Experts of a small language model: 4013 steps.
Below are experts of layer 5 (counted from 0) of a mixture-of-experts language model. Rows are named router (the router's row for the expert), down (a neuron's output weights, with its number) and show model dimensions 0-127. Each number is 500 + 25 x the weight over its row's rms, rounded and kept within 0 to 999. Numbers have three digits each.
After each expert's rows: a language model's description of what the expert responds to. This comes from a sample of Wikipedia text that the model never trained on.

# expert 15
router:485487457516549478481490491428490465503473481471502480504494483524522531477466518510539491521501478479479513497533539532521493466479536494460488488472478467533454556487524523477511460482471489519516505498510544498525499508467562507509510539491479475485507497507463479478524521463507514497472462483530496472508454503476473541516503515472501513492515503511469504474536516489502528461466
down3:493481547507523488493546457479521459501505487499487454529474488489464481485480469485475518442531496516497513485530514516482476462543492520507496509493477507457496490525510531477459504518518487516533522548503510505521499440524486497461489476491556488508480534456499524513453469499491518477493479481499489514509537446453443474503459492464503473493493492489493498534539500503507492504467
down4:453504506473471498471481517500494517512477512512520501515491496510448486463480471595472485510475485439485525538455505544503493505463507518530517511547490517515480453508500499521463517477525500483480471518510544522457511484543520518489486487507527463448471514536509493516509527526474501477523491520499511480516525485445508477506474475538508491486473475497516489500474482508478527529502
down5:518491507484504540518462514566491498537550521501501517451488488506475562490515557490520458503501471498486509513522494513517534477530554476522524487556483499513504513542484490499481496526508518515528518465527499522507506538474479490501481474543493487515509488471464498514497534498514488525521527556517535486466532548481509524519493531524508471487496506502547480449467489488479511511487
down6:487498496495517509516480487500460479496540504530521475519494537507483481486539499542509504479514539474513425541498523510443516548465476507490539480495464510487491557533510479521469514522500489520503484500479491488516497542497500485535545518514491482490512519552480477523462487521495506490552552472499461496446569499511509510457502487478507494492494522485494493481551487492515504495484
down7:523520503504520457514514508556512501464522483545516501476509474525505498486485502451487527506447500538503512548535503494504504466456500515540511509523485516495506500508530482543501518488462562442514467479531493488479445480501476509501495498474479537492472480477511504486500489494461503524471512461511478543548512510518539503488507496507558494477453497550505452492493466494490490500514
down8:490487510477503520507455496458501482458509502502473444459480513501484483516490490523483467504551496444496513537527531478524489498489508488494529483512458504562520488486496473462493487474477488529523531518519481478533470482493512517469477534519558483462474445437521484533505475494504522535484488524492523507498499534513477513532539492472529515490483511513551494501507485531515544498485
down9:463519526510537513507497516535506487494497527498491492541508517483548475500525456448496558486477491491509492486482524464503512481496478503508464488508502515443511464494547556466477484532526471514530532520521518487507519517486522459489492463481446565531513507512517518505509514485499539534510485463524495504511446528537482517474489487496470476509522497483499521555494501540518532500490
down10:510519497489467522513484514472489515493504509466507521517506522484513504473521508505489440529472507484532495518546483490559519490524486473546492506509474492477495469494523430514516502561484472506488446447499527503543496498537495489465509525516531468524496524512503516524515556472503525472509476467492478513524515472435486502504498536501528517456515476434519490492492485491481491505519
down11:498525506531526539459473482508544500476471522487523498515486524536517481546507472479487448511516536521497499475454512516449528527493527522529524510501542513527528540518549470504472516495487463508474518514507505543470474501494490519468478507501525515524449501513519519514481518527497502452521494463490500463499517483485528497510431503492484477500474498534547482498556494526531499488474
down12:516494510462520484497489494501452467508475436492460532479519508502515488500548529483510519499502530504495462496489507505493486474492493511504532502482514490565506509524524542531522512527491483504471481499513499494493503472536487500463463507517495492522494510450528464526464520457468519525516524538486478480549518559554518458484507509491518521473540473494502505522499465459444497523540
down13:489505481469513504446528454494519469513536480505468478520510510488512550565480518523472563514488489525506513469483483486497523522489524522510540504514505500468543509530496522506485514500530501555476512497504546526507522515493507558500491513466533472484487494445488488510501496549467528513490460477488510535494507517523478493524539453513504481457460483518461484492481534517509498511471
down14:471498464531504494551477475521496504522512475480500515439534486524509498475508511479516461524527493469547493490492506499457510521561537497498530508514485520540496493506484512499485551508508480545491489490478536509490475470534473469503500464510460483503485496491475493489460465509473490525496498511499518538535467480470556459515540504516559488498513515487498559518529519466488542485479
Description: Coordinate symbols and geographic or road terms in place articles, such as °N in coordinate strings, westbound, Expressway, Creek, located.

# expert 34
router:528540475460518471536503497521523475492498527478541477497507531513528498516482473522488517516523511515461495501516509526474531491545523461489497515523538538547512504519497484516491521501531531502545509506511533536553475530437522498526539515457497484497510547512478499477471455493491488525475453524546531474481513465485518497482505510473507509491462479518507487461501500501467553474499
down0:473487516452483469462522447494459518496516486486462465492487449522519539516495484487463524521503519481477483540492526499468538522526479485492505533439491463489482494478486499505506487504509530490493498511477505478538445496499483479481441497509478503520456482489498517529472469514526520476498458515521507506478502552497509436470527524538474514503518546466478542488500487519491515506496
down1:470461505489507441488508466530482479497485483508471506459463507498497540549464500515488499511507496521504458463484478479526519533526486545488493526438493499507511516513507490484529508476458502532549504482530486551508478514489503485494479502513521437503547498516468444497517550514503469482498538504488506505477462482539481531497469473523516532486491509507510499539462540480519511475492
down2:463532503484485479509522485489535488518509483484518501454533517463512486506464495491513470493433508526516472497480461469518486473523504476519501514502470455447463479556465479476478491549515470532524468481469504481497514514527548503480525495469495519525502511481478484498456514529456538524501514466504469515474512554539515469487479490478457485523495501505558523493497492513487495514500
down3:496521467461532528508481461503514510465475522522477589477500472519458511498513508446524477524501467489509519434478467496491528478488501497509492475495519490555488496528493515508461497506498473515507509512498449489467489472527482516503519507472478500509491510496529506485478505517519509475455463532497541499492534484532519478524516496522524544439476528484533491493503483512455467533515
down4:545470499477529516491511501469492488466490463513506494508508491519505519460519496516546489529479493490489513501489508466491487510440484459520493548530543457473476485515520461513455559518477476453435473502480492445514471488502499493480551448506491507483496476507501468476522470472527493565534477518513494515507499496486526518497463517474501472504492476466522508499497527487478483496519
down5:488478494516504464499517532523501468482543481498477494475506486514470538510492534494518488457515485539520507505507452486557505466491486478478513518527484492433495488505492540494515477443495490468505525535465477490495557491531447530537514538501511470484526523483490521492460521511496492506536506471479504528540503477490527500497478504536541498488541489459500545446497479521475482483500
down6:452494483472485513499472530509433499456496527485516486505507512528515500519527519474478490460510480493506519472537473512516530526558504490513494562470513527492506527519514462515519457547528480530523473480528512484476509501468500502482464520497535444538499474514530500457458509496475488444511517477467476527513489516512505490523512506517477501486502506443522516503474507503502505489562
down7:478504486516504543520539518507496496533508483505436483517471510532488503522532495524513519548513491511521525440493506486494492535473524512525509469484504503530514463492481485514507486513544541463485495541507529529458522512464501479535476537492473491531474489521543501448524516471489450525442482476476512501527522495508513560466472507504495505509461486458508491508537520528508528507510
down8:530486509482506509463472513455477483495460489485472523513473484502505450512510506486489509514451508548526523479506517502532525546518496501503481506529474491495494472458489528506497469484457471507464498513479493461489523490484484523493487503544478531488448492471525492552486503441488522513538500535520518481514506480482517461570513504515522479517534446479494467493515499436520528486516
down9:475497459530480523455485514529505480515528498524513513516507520473472472488510543525529499488522477511523496461444493510443554494481505463487536501493498476493476526503454474558475482524515454507532527496460508469471498527480502492469523471455493529504515481475512502517471469539499488485530501542470512523494481475449490514468511467502507550516511524494522485535496514505511494485453
down10:499508556539504496492470513508440517480477553425490488518486501531502451535471450489453503477503498500478518526504469494492496536527507515483504492530482484501512527548524486485498543512458506475518451483511519488518553462488539517525496463489515480497497493525482521516482480516494486474488477534490529496445511546525512493470488457513493479496526484484522485480508464471511499476501
down11:461486529494501497502531485495496446516522500499479514473487514507509537550490555496500519453543541525506492504533478473543522497493503502485525539508505535474544488494513486534476491523454528480516506472475485499523542496446503475515511495487497482504466485464517516501536504502523498537474532495465529500483473531554526539527471469498529541471467545493529511540496492494500471500534
Description: Pieces with j and similar letters inside Scandinavian, Slavic and other foreign place names, such as Esbjerg, Reykjavík, Banjul, Manbij, Bundesjazz-.

# expert 11
router:515495459512516486525502483525495481506485517506522512447441517486490514471487431526508477487478472504470527502491525484480493557495545476484515530467521549540473504529504487488525464502483517484536448511509524519522502512463503497537504480491505450497525466503516498475456473490486473511506475528519472464486513503508496535540543545449505501511473514471480456496518515515518513520530
down4:499505507485490487528463493551537502497463493485502503472503532522511482519526486507458467487527524509524483514506525502494481477491453533529526535487503473511536537497520531509482556470480497494481492532434485478504509527468529490526464483483532427494501467482500498471479518451499526530492556501512524510531486492437478547501468508530507484502533482492493521481496521507488539496483
down5:493510487431481512482516508474515517545525482491492468525464482504508507473489486497487492534483487493481479473492512490523513498534526522516501512527475477478494500478511530535502501565516526535496541510481519506468465534529516492477470464534473566546470499512546461467518517554488527486484521485488497435529502526515523503496495525548479480520474493552488473515479489485491481493494
down6:499499513462525494490542532536485476462480520452492475477534496511538492525531473506493516510469528533500502528486485508475449474505492503494529481506503495496528476478516492490494513472531537520525524547546477526546523497494502486529486461484517523498490519478474539520529475479494479482429481493497482506516491517535526500537513492582494535503461511548503498500493444504489494501467
down7:515489469466514562506473489520493532476503460480512500473517524462462484514515490490499460504484497515494508551548479512523481514479454537517484503497497497526512478533488482516473494514479466482500518484502485458494447499483520490539522491545478527504506503576508512502505495512492493531477473481512463510511501508565548437528494488536502510531484545508559492521471506516509497495495
down8:491525494495546488495474461499529504524475481514506465521439485519530531485496489467488498519503476499499494457509530509525483456486507497525495455469524484453489486492488511516486530492475515501519485511485528502466501518480480509474495547527499504515500489456471490520487534493504498502554566496526495488539542550533517504483498471535540483520518506563447545506504531462484529479492
down9:547564529521502517477535472538514553482479543510445472519473537467501519474523518478497507499550501503495510528469542459528500490523532495512494471519524570538467527502477485457521500515492490522490526495489468465470506519502499513507452488510516520493507485452510488513490488516476503472485518521477511518487486486500526458508529485473505457507484527486499522528455496517519497471522
down10:526534528541523459487531505527510485461485524502485531464499525510465484467451526523500517546517526516493522453530482539488470503540528507547493471507487530488507481504539499501467520511523484492476474510490525487489503470507556486497505499489494502508468557527489480498503533485467488475524499487486472488546542453527519431499495510502542486492539500500512479489517527485487525519544
down11:529552481530521480495469499524492512492511516495495529501499497462510496485504465470537479490491466475456492500495513447514455523476524502491517493494496501523433537501476511502548500483508538471499464517524521455502463500498507504544529495517460566500520480494503467485497533520463462518480567534482506530531541495531489495480545538488476490486508471514467482500479495479509507479515
down12:455491509506508538465508509501505584458459490474496476465474513526492515514495510516496538495492535452487538485493542495488474496500515527533538508504479480485484471529519517463492473465500513491493518504507493515487503514519508516533505487490476512511518484519539539562515538447493452521497520472551493480475490509487503532556509484516492519532495495538509471511512521565500523511483
down13:501529507552516480486511489510531509491473480524503510436507542527490534550476545470514499499510556505494471520495498535533492478475472497509547499503523530513515539494486485491521485505518492522490504489492468508527532485516462525478515448455476464482507506470514492465521519488500472522479515494483497528533515517508526482518468533524503503441554476444522538506500511533532467486522
down14:512542521485497465447490514515486463522487536478501479489485471508503516480507458512492517531490502504485509506480522505467492476472508472505482481471492506454532516492534495454497511505507509507537515485462510489557539435537524503490518509453489503504489506455542549501513542441503517527465514530495480496480464502513503521518529542486485514476524521487513502492549580497484496500488
down15:543508510492497478485457494569476463472485527515463521471505492483511463497499483527503471485517476447491496534478498520506514490532480521467492457493492558502524543480503483530494493468510501507513520475486468548496516487493507447495542473510474457523458514495517457493532470493524509465524510543495525492490504492534515514499493564509467475483507484453546501491536504495472502494475
Description: Trailing digit chunks of years and large numbers after a leading digit, like 2015, 1974, 118,300,000, plus million.

# expert 23
router:496553475501449509511510471525525536497488518527544522461461538480527534507517504555490495485511491475462499470525554530518473530543482483485483522489543487504462534471542475500504524513495461488457453483508530506535505534472501456507512506511498432514473515534501499453495513493500492520479485511510510462511489499495499485494530528487486510510497500517486453480494550507496527473496
down0:477466512506542534478551493501503467504547484501555506495502492545469536461507519528451490514519509502460522547506511484462516513458495501482526469502489507493515559492493490507479503483473511520511491536541530547460508486506516499460458485488490511523520478516474483499497437523481502507451531490499494446523494514496457493527526512513501465516527458510500498482500506499535541519497
down1:496497496471468534545476518499500478457502507511479503471557540473520479506474497451501491505531515472467466527471500497494491528562507465474531483528505517505492567524476503537496513466485478510473502466530537457491507517533497533521488520488473530491480479532545549517475501516492477479442482474544478465508537490484493508493492505491490497503503487491465481471503482500488508518552
down2:493504514515496514466496519472504433484510538460478511463479495444493491498490531477516503495488489491484539473447456553520513461502509517493509470500508539488492474515493488530468477511454543472477499490517501484514544472474480524479512480467499441512549503472503487473528459466510545512503488489503535479501524443518530510463478487485502502478525462502494494489504506510524519446495
down3:496499487557523513514487491479474483505496515534483462496544520433474479462510488532515506504462490517469489538517498490474532484501519531512521497532500505477550476520449480533500490515515472485509481470497518503513504532492468473517540548457533535537532491506525506532463482489448517503534501525486490525484494494518500500515472564464460509478493476505481513472515452506493488515461
down4:476536503530453470511483480504504522505477482480531517508490481527516502458496477544520499493523479496524536499509479497529489492549507537502500511497541466528474485531459483522489480474504475462479504571513498509496550510505500473489517477481509514486505499521543503511503558479450481544478510473553506508500472500477454460524507490455490492503514493537546519503478538456452495517501
down5:471494505529468512542501492519480535519485504512527503499439518513477477499452530470476515481506527520479517489534472493481499484551497484527505517509519481478561507507507486452512535471493519531534516490510530500471558489519522514482472474479488524489460483544523503475550456509447462502502508521507494515475474500521488493451478464499517469487463503509491509547515480540479457512502
down6:465514483498497459502517488487492509497532521466473525474464518516545534537530557506515526492539491512489491460505493513481479551523494491495485481508505500511499517525505556532511527515482516543534512488495466515454484543502539510458471488517474510471531513472525518504485512470475537499469543510453519496496460516501482448526472504528538495487554531511504524509489511472480547522504
down7:495468494489530461528473500481498545475498484488494530503494513530494482496511481516482474500501515474485474521480493520524472517516469530465531460514542492467523526576484457544504502476478509509499476534482443510506506498518434523497516518511513519528471509471506458451474470493509501490489503493513532502510456486561430473500476497525508490499523533472485500494482478449491513490512
down8:504489517548499508502513517445480476530529523506485494521490495521537528473480467467475460548515530483506475495514528483516494503493490478517517527504502462522523471484465515491504496510478525525509526501463491475529504491500502462534527491539533513508511518496514465526484463494512491462484465505522518499441496487503482508542539505464465512540555495528531454472522475457485556456474
down9:474551539497492511488491510530531518497502524497486470522481528511547482529520546526483501519471512452472537513516492518464471503554523511468464483465508544498468519463472544508493466523491506493480502491528540524499480496517494502483510443505508505522467521469487494477503511541493492489491498528520424507551495520543521504482480507536475487521478469490480495462493490495532498546487
down10:493519498484546476487487481512490447476512502501465469481509537500488463490443484493469459513489462502487511487523497489475492480483534505483520500523473511534510528498491517466501474503479546504527501531432466501476528476477568531514489524502528515457527478479489520507507481505472486435492508472508533520465478506482493521498499544506519468515486481548491513479505440492539510539493
down11:524469506457528463562533506511464478477470461502470480526484508499491508503487478476469516486514466495491518517510470461502511496507504514492513507499520530502526529489442474466512489487495536513523509475519463509491494473497484495466507516460529462505516449482510470522522508489511545500487485484494537522512556452499530488496468530546457511464547521496515507465529528556497516463490
Description: Single capital letter pieces starting a proper noun or title word split by tokenization, e.g. B in Brij, R in Radiology.

# expert 50
router:461493483489518505520484491518504459476485533517544485488502490480529526487505507481499515490477448509428538510464532521521542528529544491500497499521498476500521514477502513505487523480498481555509474487495555531511477471434538517534513461466486482513502528497555490498520472482512507512489476460549497481461486460508464498487526500536530509490455487487493499515479506495511532460491
down0:490538509500476526497502492490482484488475463566449497503541476518510523476532498504507539521479528457512492495506523514528506518465487488512472475508549531523500487513504490532461481475482471508538489495528466486524510498534508456516494534477469529514474507527469522480517533526515503521468454492511472489459529444543515514536515508445522525464491498522528475529523509549508511508488
down1:533478482505494497508474468488524484513563496495525521481552487513479468524461477532551544523539498502497518527460474486500502489479502460540491481496505468485498510484476496503545515440508461532508494538500481522495495528505481465478508519480469478519507494480515461512485516519494485463522447545447522512529498483534476487472539502502529493518545496489516488480515559490473488529504
down2:539483484505513444437511498493520495478523535518510483526532518524506536526520508472500546529527475502506557444485482464470500518512485498512471538501478524497494470499441512518522507477498519507497479541531515524489562524486493537476512508493429531526549528496493499519485526483487517509520476471490507484489471506487509459554545504503497490494501502502490522488494469507489486535521
down3:497492470469537524499501477485519487525510549477513506484479488499491467526452497492501471465550483513532492536525512535485483519452511482475484466480504505489491497504494511519491474549473516497539499518487517527537538529522481508499487500499555475516508496528444461504525505502507480490553466500479572525489524495467495494483551534498488512482502530474538465488514512554454504497523
down4:509443500494484509510539485507521482495563533472541521516519519488505476517486512499530473478531504451470477550482490491541529467520503526511508480500505542480497496508461518522498475481505508521544490473496494488484538488492552438474481492515491546461454494506510566506480537461488504460496505525480497498494520473503545533485502468523511511518476491499543492543498499508484480470512
down5:478491510444495478491495469476514511500469505485519486501527504475494521542484456496485499501492481470541516534508509485485529503492487554481472491520495491433484519498514501504484527491515485480490493462462538485512467525535480494501491497522482480518506533506517471508469537554478501468493483519507512490447529514524508505511490505492534466514540483559528442528510481511537589494524
down6:518501498518470497512492487517551540522517491489464502479530529484505535525497490530498481521489482477515503523522498523489496492470471511488505552532510504493531496516499517524504509522518488547488515479503553529507544460512473483471517531526480455490509491518510470480493510511460486524493471499484490543522488455542500511494543498531455482511534471495585502498473461465494501467429
down7:535511554462526521507527504534499503505497508503505500509540471526512518539507500537485518485483503520526497508533491524499464504501489513516515502491485516498539514482500501576474490504490499464504516520473445537466519486531506475506492498481467515516475516489485515485477513490469495456484418496473508544543481472534517488533576526511477527456532532505509498505497469500482528520539
down8:484474513494435512525451523493490512492477512551515494513529519525495536543518499486516489460493458531536500510493463468467521520548499531511490491545517537490501463485463512498451487480453521514487464532499554454460487525504531512508536505498486519510525462474452507496498482529482489496499524530572508507478480483484521503464487488483519505524518483469475491510489494505517489512496
down9:506477468500502516500500511466549509517463461460517507482518460509496471523480487490501536491511504524454488472577515508515485522494516462473489539509503514503460415499498522454546507527499500500475496514523512494480494547515461545554510495512505530475459480472497449511534493489516490515483482507515483497528489498531477465483501513453491506491474478513522506505468485467519483529523
down10:500486484507505504527508550518513506524519515509472518530482518584463489521522527487504512530461497483500529491494524517475481467522480509502504535506499475464486493473495475502465514481525510560515508525463495470479454492507482511529464528548515478491448538500520508517474489525488450465539498455542478528457479510517494517472509518513476471546535530494479505506505474466468493505486
down11:495500577486543502539527509514519467500486472512504512530485500487499490474550487494470520517546509537493483485507464477495472466509491493506500502484558477471509517529533471482521489520538495532492489469524516549511524439479480487461546537507542527496457531500497513494517488538486521517502488523477496499497520501513484498499455497515545488481477541521467509497510450510532522502548
Description: Mid-word letter pieces of foreign, mostly Slavic or Balkan, proper names, such as ov, ev, ik in Vojvodina, Sarajevo, Kosev.

# expert 0
router:530459494518518492522473466548495465500470524482520469491528508485513532526497490510453490471461502425482526501502510523480492495517508508494512520490545542504481524480522500502454530475515474478523483505485490566462483529482522479510521520477479477541506538512518450493520478468546498493490455494495503495479491485506537534532556524476484487523470503509545520492481515477513532483492
down0:533528513494475503480479527503486477525504488514469454497496460505446507553472498517522479505518488494509478510445479495478468470495500493536495502478541547490513483493511530531514509514524528459503427530456514497516523507533493555526479479530526493433486511498516537493509481480488520497496486486510534468524514493507507473471468444548521497490509502518529518483532519525467489485474
down1:510487541463521513495503485463516497513518473501485496530491528484504519503476486503540490522548490484523512454512526494509522505478530525492505519537483477501482500548504517467507475473533513487471547515529529493528490501505509560465501484532529570516470496486549501483550492522466503523516511559484482459495510523521524477510542503503459513475467450503457512534494474500481482535512
down2:529503489486502522474498526441485478485505470527515517515501543495533509530512478531492502462516511517487498512535516496497548501538473442491504501520522552511485487481519523530522507498495472468478501495516480500516449483494459489477513488508504458527505480464470498523499489457493502489457547478532492486492491494484527479463451466555560493505427500492518500521515540542511483493493
down3:509476471493470510505455524494488481498538488466543539456483531494449482508528508493504486508488524502518487508462442532487493558536495496536505459523453471528503479503472509449522496505475517509517512488514541452531473503524454481492489494493470492463514517485504509500501473530457472491502499543545502527550536483514489497491480531518516490486526501513531507510496488472532484553489
down4:486454492472502525534505477498502487544472470524513484465482497521488541513464523528508454554514518507516557536512474507474512497510481439498490507491521477516522504465519519503469543461529474506491502534475501510482491557497478474543508474506524447475508498557464480485509531533522482517518480505529471546528495503538502512481498496512472461476545497507497477523486483496472489493511
down5:460555521433507485511500509513517497531501478479485510489540501472525484499517505459522488505483540502458468511511470498483502496545503462501496480499536515506495516539516475504518499511521543503501489476462488549513486489497533491488498517493506462491458491484512551494439502490503448507475516470564488530525483511507491461502476463488508446484463500528444495507497481555508510508477
down6:473474526501497510491545487518495489494481503494481513507466518481488522525512503531554516513484526478452456524491476526466497484536456470546531489491470499482500516493502501499449531515523521532500482497512492507494507492483465488542521468510547441496481486521531501516488494527530514501517529518521436494545453468508524515463468520528518455519468486538512518482467518488470461532497
down7:499450482488500491467493516490483500485500505496475497484519465516511454535539496487512527493478532531479533508519530515484513507502442452515463580505469499486492510524510484506517518497525524477496531477483559527488487474521465518461529516468518453530509465475498496509479492486504476449488465508530456484504513496478482503517505521477479456511471518482535505567498517494473472524472
down8:497553529501469493497502490496504485541455550526481460560489497516509517452514472488474438457520490497509514491514524473471508493505501507494491554472460524494494475488452507483508498551537524497510466528482522515517490458514496477482473497500503466494445565532519506513491496493458510507502520525537481476479489555489520490495510464482498525510503491513513515472510524542492528523498
down9:477515472470521502497509501518494552505490464536531504502533461463516557472522465553470525489501495479431496522486498476494504487501519504513542503541512498485516549481487493504542476446456499476532501495531466470508471515482544499502529499500455468498533509512511500517490493482521524509483460496538513439524467502484497498478541468506511478498483485528522490460515496496519518472476
down10:498521454493522496487509481514519502553512488495507513552471466502505519506448434501490523564488484512518503467478501546510500522496467468508483457511484503500476484479489471503462518508534531502461521474474494470478497517439477478512535508508484553489490492498513496513469525518510483508467495461488468515478535530498499510521512555468484497499498498502436478484459511547467508514519
down11:494500536478521436475517480454510524543512500490534513502538486553487484520549483478479502540540486564529480508514460469510499544497497529492495493495465529514512510507489492479508518474497496520518525506511507513521511540508514493466480560480463506515493499536490508514536508472466446499522513500486462575486472506530499517528482508495500458540497490505495479487494533506496542477507
Description: Middle pieces of common English words after a short first piece, such as ob-s-ession, dioc-es-an, def-ic-its, ins, us.

# expert 4
router:472524493483486538535505496543541463501491518510532463467517472500500500500501503497490483538476492464451451507496489548498497526538483464488507520482530487490507516501492509540491518469511474521527501458475539484507519514476524503502564515474466479507505538517519449495517461470475516511493490506541463438496483494513494491501522499476525519513469500534481480511488549490540531441479
down0:512526480497460520519492473528573504490491499516479486483498499507472534487459477478521515504498488493491505500488443503498482502535494515484501483520483494499464476492448498507490510483471470488551564541512468517523458487483484492497503527553484493473463529456461519500510511548497473466507496520539521532489475564518490493483464459537491486497530545524463524479471484502506500486508
down1:517474474512484500487499464476499504490485525497488462506474508482537500514529470527541513494483505518510512487517478569532540476529493534505517475473516488504471529455479510478527507508553554459456499547463515495503540496523442462547549497530539462490466520482507517527503489497460514527480508540506523511529484484503485513504514475521519513489545475504530527497496501510466499513519
down2:484471507532507520472473506488494497429541527458461541482470497488504473483501503517541479496458486492497475484510493485487463481477492461511481467474528517529512518530492487510505514500519483491493518516482487479517467471522513487518467465511458463541482516455502476492492446545512535476535537522481518542471514507544489541509530516518552478527498504554524459495501517506479503489502
down3:495521521514492472456542493527523483481529518489499475490509533539497486492521538517490534466514501508506468491506502525478535512537508494496485485513509503496508519454465510513481510480512487480432501484506472484494514493511511449533461483475502496461497501466481494544502533474459470542541550525518521473461514462503556524528519499470512505532538505530493485552475492472469488452472
down4:509450543497520487485485512522465494526546470488516502469498511468507467542498514456520517475543513493505539459522526477502541527477529500475483492508527528504442509502469520509488483530496448488476493479517515510531503503472489477465497470526527507520482476548502501479518496480525493438465512504444508514490535475469490484468554461515496526530509512502512481488530484522465470492526
down5:505542490473505485509535507537515489482465508551480531454472501499495480494506521508518500459484526508457508435507523509492520533479469497502486500520490490534522489462478519493482474524497491481484544534513473561462489478470494511467539486510512441533526506517530467479507510516533512527489447510500502531515489475473476500535536489504461527444512550462495486511525470508510506507507
down6:477518494510526494496518499520504457520507478519501504514519517502510529522534541488496478476493507501511484500475479440549479467474486491520479497519512472494496467540509502559519498505459507460510499470519456527521539487487551475472511497451474553552517512462504497448500527490539517464525491511531488482515471526444505516488487482518514458481462499505513490525540529465499489534514
down7:484529502513509498498446486486489516490493460497474497465474505549513483502494479508520511488511512563503481470488543508520543491521479516491480483438506494525457546511461514505480484513497473499445511501519474496451485513520480529482499491513511513512495498520489510474456529491522510466508503480522492522527563523509460497487498540439524551493496468526510517563527537505526499465495
down8:482539522521481516510520553484494470481509489519507518494512506481464507508521537546528516535483494501521498459484494458510467477453499533509476504466503530538494462483480513499493485504542539459538497490505484456473475508474475483533503482516534517495521509441430521493522512501528523464537487480472516524520488494565488510562475487497507523523519493517467510508512495493465518476500
down9:471519520526530509451475479468528440517547492483440519504481519515477505481519518501483526501475492524470488470539509522533465521488464540478527499459529495486549512548515474484514504538531491491511509502505514513490456512467471518479510539522514506532498514510497453513484484485491475507469531508479512531519530476494462470502525487539492456475492540509532503512470514499439503481485
down10:499524484514528511499479490523485505489487459491549492489493516519501489537531504507527543524496439486478518525498499513451519515495438480541525483564504504522467504520493480483532466518517522552470457540517496533498501527507487497505482544491523505487493471488530505502499531489499502527546497550516494481522504495482536522524471540515446509491502488488522557530484505444506499526481
down11:501485491527550525488527490514482519509476538506484545490487488492504507518483524507487521527507513472481542513509469507483519488484474492483491450482506498496556517469469519550520492470499507515542513516562506485483465460547482536503478518501531507523489565458512483514517533490441496504504549493483537495512517471468489474515469478473525515519510513548515490453469476462510487520504
Description: Inner letters of non-English proper names, often places and people with accents, such as Câ'm'ara, Mah'm'ut, Stara Zag'ora', Ch'ang'sha.

# expert 40
router:484516476476519506552516464468523429506496481519531480477500507500484510522494463513504503528444475485451569468543506521446546518511505506487515519507515540544461488481546474502457517475492464499510473506480514503475491511464501515483507544478487484500513476528473497453503477521489489495454451496476498467483501492497498539506510529514474491511531497508534496498482505511502527487466
down0:527506508472504505512494510530521458525510509492523485471534476535478514480493489548448511503500491547537488515489504519498510478539507500517498512512490493499537554484517539494543518551482472539489521532519519546499480426500478533503491506465549450551492541493475506524494448499483510495503495466505478497488482507495500484476519468500511546486525483529512513488492496513497440482543
down1:477509527504520547527555476542458476460467504499488498504491502514493478481518511510518525550482486531472476493487471495519505470489483508523535516480545464490521528529488508488534467504510538502494431512530515512483490526459501526425524492505445486461482530511502508502458489506507509491529482449484462464516502503498520488512509520520529514471532528470514536483523493493506481521535
down2:521463499500492502499495520505494485521468496476552500533468489496518527499482458488468525482475461493501504514509566458509511518526469535467505520475492519501500479466488500503529500496486464501512574476522530480504485514498468547525473514517496533447417524456486493494542488508495534498490482475502523496486480467468464500502507539532480540514490500497506494488456482483529492458520
down3:483512506514515521561468529511439461519502467500456495566509485511502507475499497493534512521543533521542535465494496455468507519471520479531501474501503475499516488495464513474529490500489500488476503487507525494493556523480543477541479482489493477485531489510499445497524498467456526508530516501503522520517487499489548518492520487527503494480494507565515510527479533480496479558490
down4:474508527466526508526515501470532478453512506493507508460488512455492460521553490521493460485521526454481461465511498527491560489512437474451465502520503500482487476477484478464455503473523474472489498516506530501461509489475503508510485479522530534455490491520516496473525489525551508490502531494514540509510496517505544510526457526477516502494472528524494525461504476512470481499531
down5:478469476485473510501523503521539500479496454531501465475526539462509457517480523508499507526491527490517480490449470480482528432534471483463484509472496523490511527519498529521486494495526544490467490554492497479516481473495512550540504497493516484470523511505512494524526529499552475472488510483529441496550476526505505470527492474466506513516522518468448528476530490516478503501513
down6:513477454492500454530503489487481516502509521454458479505486516490525520517497480495525514484514469508474535501543510513521515530489502491501505467526517494517534503543481524478508483458504549481485507529530493474487486538489479520519461530501497563550458463478451491517516448458503527525488510521488501523487500533524458484525466515479531468491517475459509523538497515473541542501482
down7:449533504515522476540513524543493527483509477470498525503502501465499504467496540475474466531488517517514475504477483479527466514494508490516489491464512519511499494500507500511529484532546537502563490541486497484461503523485502504508541529495547500471484506479483521482524494475510551514537504452490509501480471523520525519529479486460503475566508516550467493467515439517478499540516
down8:487470473516504475518509481473472477512512512467519510501504505524469487515473497503500548480473496491519487449494503484503535498476515496507443512473546531530486505517478524509524510455479495510531459484542545480513524502504505500532539532500510550481510480508512545473524504464556443503535519447450505497466497505462516499473494487550542470479535487534527521491498517511499472490503
down9:517484525489517483474472504463560485459501533521560508517511546464492487462507501518519495547511448527522506495515547509502488464489469521488515524499480503491472507494522437490516507515485480472489495502507536483544480517482507488453551492496560495486496527510516481494498501471538534512503529469543491508484498497476478498552493501457476535506506531533480509494551519500485520471486
down10:489515542439493511478479470485517473505544493493520548515493495449503534491460514458497480499520515494482481459496516497509529483486520477477468492524516474495457479493547496467475493532500492474513548499488496459465515489470482546471549464484533471492494479495479494512472500503520521456494512497473531541552481497516560480489493448516529488492504510512458511470483483511478491476517
down11:471472522474500464526487505519452478507495522491516471489488485484511493482483512505496460481512496457486527508504500559477547485520535496484466541464495542446499486480495545515505498515532502525497510484548499514498564545506459475522428518469498475492501464525532524494525503516511477496501511482514525548533488465513502522504499502498463498521503469436521513497497523526464503526511
Description: Short middle pieces of ordinary words after a leading consonant fragment, such as cou-pl-ed, ro-o-fline, qu-ar-relling, insul-ators, tick, pack.